Weights of a small mixture-of-experts language model, trained from scratch on English Wikipedia: 288 Mish neurons an expert, 6467 steps.
Below are experts of layer 3 (counted from 0) of a mixture-of-experts language model. Rows are named up (a neuron's input weights, with its number) and show model dimensions 0-159. Each number is 128 + 24 x the weight over its row's rms, rounded and kept within 0 to 255.
Before each expert's rows: "mostly gets" lists some tokens that are sent to it at least half of the time. This comes from a sample of Wikipedia text that the model never trained on.

# expert 2
mostly gets: " after", " found", " new", " rec", " very", " reported"
up6 [155 133  94 122 140 156 120 155 124  85  94 132 176 132 129  82 145 119 150 151 186 124 146 148 142  91  99 125 121 190 157 117 142 129 128 123 142  92 101 139 119 144 123 127 157 134 131 123 120 127 126 109 103 108 116 160 128 138 126 140 113 163 100 151 134 136 124  91 139 121 128 139 137 133 151 139  91 133 133 108 158 122 116  82 178 120 113 180 128 115 150 120 167 138  79 119 157 105 127 133 144 147 154 148 133 187 115 121  91 176 128 126 166 109 127 171 136 151 160 172  78 154 125 102 126 161 173 127 117 156 100 123 133 172 118 115 103 149 105 167 137 100 146 176 119 129 141 117 164 117 105 153 112 124 137 123 103  95 123  73]

# expert 3
mostly gets: " he", " can", " will", " could", " Lu", " German"
up6 [122 135 119 160 104 137 113 157 124 150 136 109 123 140 122  88 164 114 151 147 144 129 122 100 145 141  67  96 111 158 133 133 211 124 122 144 140 125 162 133 122 116 139 144 169 143 131 111 138 119 101 114 145 124 177 177  91 112 120 117 124  61 147 124 116 106 123 153 130 115 123 147 107 140 111 120 121 132 117 144 129 104 104 156 109 128 141 116  81 103  90 108 132 104 146 137 144 120 124 108 135 156 133 146 144 120 159  75 130 150  92 166 112 141 161 131 155 123 126 132 164  83 125 161 128 128 116 128 175 121 112 138 133 136 154 117 153 151 180  99 103 167 151 102 125 143 101 138 107 111 121 140 103  68 164 133 138 105 161  95]

# expert 5
mostly gets: " Wi", " Democratic", "ith", " Te", " members", " Comp"
up0 [142 145 162 146 131 104 118 167  91 108 141 143 144  98 122 121 115 100  94 126 110 131 177 133 163 144 104 121 152  70 150 160 104 124 155  89  91 107 141 110 139 120 138 132 115 168 104 162 124  83 144  97 105 147 127 105 136 151 121 111 135 138 152 100 157 117 123 142 149 120 112 174 145 141 136 132 158 106 142 138 127  86 118 130 124 168  95 107  94 140 165 125 128  78 124 140 121 114 103 175 131 151 141 157 173  97 128 108 120 115 155 146 132 124 127 169 143 123 107  86 128 129  98 113 116 168 106 125 137 138 104 142 127  97 125 149 121  93 143 139 119 172 138  91 156 135 126 136 133 150 140  99 125 107 165 125 126 126  90 159]

# expert 6
mostly gets: " T", " Bar", " Sa", "See", " Bal", " Sh"
up0 [144 116 135  97 127 150  69 116 128 131 168 138 124 122 145 118 140 117  86 125 149 162 105 111 113  67  67 135 141 155 142 112  95 105 121 135 122 119 114 144 127 112 126 137  93 153 144 141 114 131 123 106 109 143 138 128 172 144 103 107 161 114 134  90 141 123 144 143 120 143 107 114 116 101 146  82 145 113 141 106 128 118  97 128 117 121 156  78 189 178 100 130 144 120 130 113 119 162 140 136 129 129 157 111 130 131 139 113 164 161 130 122 115 143 144 138 107 109 156 147 122 116  61 144 111 135 155 113 124 143 116 149 130  97 127 146 133 151 153 203 172 129 165 154 135 165 146 157 103 141 107 125 126 120 144  85 154 133 149 183]

# expert 1
mostly gets: " 0", " St", " b", " life", " Ref", " sc"
up6 [ 72 141 136 127 154 138 155 149 142 119 128 122 130 148 120 143 154 104 106 115 176 125 121 124 145 142 137 100 145 122 117 135 138 178 165 114 102  94 137 120 132  93 137 149 138 122 117 109 127  99 129 144 117 162 152 165 140 128 157 117 144 153  92  86 147 108 122 124 111 114 112 141 116  76 117  83 157 138 131 115 196 120 128 114  93 130 161 121 137 165 138 123 149 176 142 155 158 123 111 114 134 127 111 115 130 126 151 134 105 138 104 117  86  90 134 119  94 132 152 123 101 136 129 119 167 153 125 128 142 165 111 138 140 154 159  93 166  80 138  86 119 134  75 143  96 177 132 117 176 136 133 139 139  91 123 108 143 142 118 166]

# expert 7
mostly gets: " bo", " ro", " du", " best", " free", " research"
up6 [137 132 134 178  82  94 118 110 127 128 143 131 155 138 122 113 133 127 125 144 191 125 148  84 129 122  90 162 178 130 121 156  97 119 139 130  91 112 108 129 121 107  98 133 180  90 120 155 112 129 109 122  96 146 138 111 114 131 117 114 132  96 154 127  98 107 118  79 146  76 107 151 135  94  89 137 129 138 130 150 146 153 133 123 147 151 133 112 153 139 115  97 136 112 157 141 143 136 132  94 116 129 129 106 144 121 102 134 137 116 126 141 164 122  99 117 114 144 138 109 126 146 166 100  96 117 177 141 117 114 128 147 138 122 127 124  92 168 135 141 141 111 116 152 120 149 141 113 122 119 117 134 115  92 105 155 101 126 161  83]

# expert 0
mostly gets: " You", " Nin", " similar", " Euro", " MPC", " ·"
up6 [140 141 130 152 121 152 158  97 122 144 178 140 111 101 118 124 139 163 174 141 100 125 115 150 170 142 108 108  98 118  99 144 129 139 100  90 144  81  77 137 121 121 113 131 147  82 129 155 122 108  89 143 123 148  94  99 130 129 173 130 122 135 170 161 154 136 124 149 119  95 104 181 124 108 133 112 141 134 158 116 126 111 151 131 125 119 135 130 152 179 130 113 109 132 129 128 158 139 113 144 137 156 163  75 107 129 180  75 157  93 106 167  94  85 186 129 125 109 126 128 127 110  91 130 169 116 123 152 119 149 141 126 139 130 149 145 162 133  87 133 126 155  92 169 159 123 123 137 189 119 159 181 128 165 125 150 103 119 113 103]

# expert 4
mostly gets: " Ali", " Mid", " y", " Mir", "&", " Mur"
up6 [ 86  82 106 137 144 160 140 128 111 151  95 169 129 144 150 143 122 121 157 123 157 128 103 131 122 148 117 151  97 109 158 110 106 122 134 132 148 183 144 123 106 193 130 132  93 147 119  95 129 122  86 140 103 107 133 143  94 137  93  95 123 174  99 184 107 107 135 157 124 134 147 131 122 134 120 126 140 120 123 135 124 142 110 114 146 161 136 153 133 100 120 123 108 154 112 121 154 148 144 112 117 122 128 117  93 133 120 119 127 123  91 131 154 147 139 123 104 133 130 152 119 105 137 146 133 117 122 120  98 118 182 107 155  96 158 128 186 127 118 137 159 159 164 125 111 139 100 144 100 126 151 118 149  99 132 136 129 123 112 121]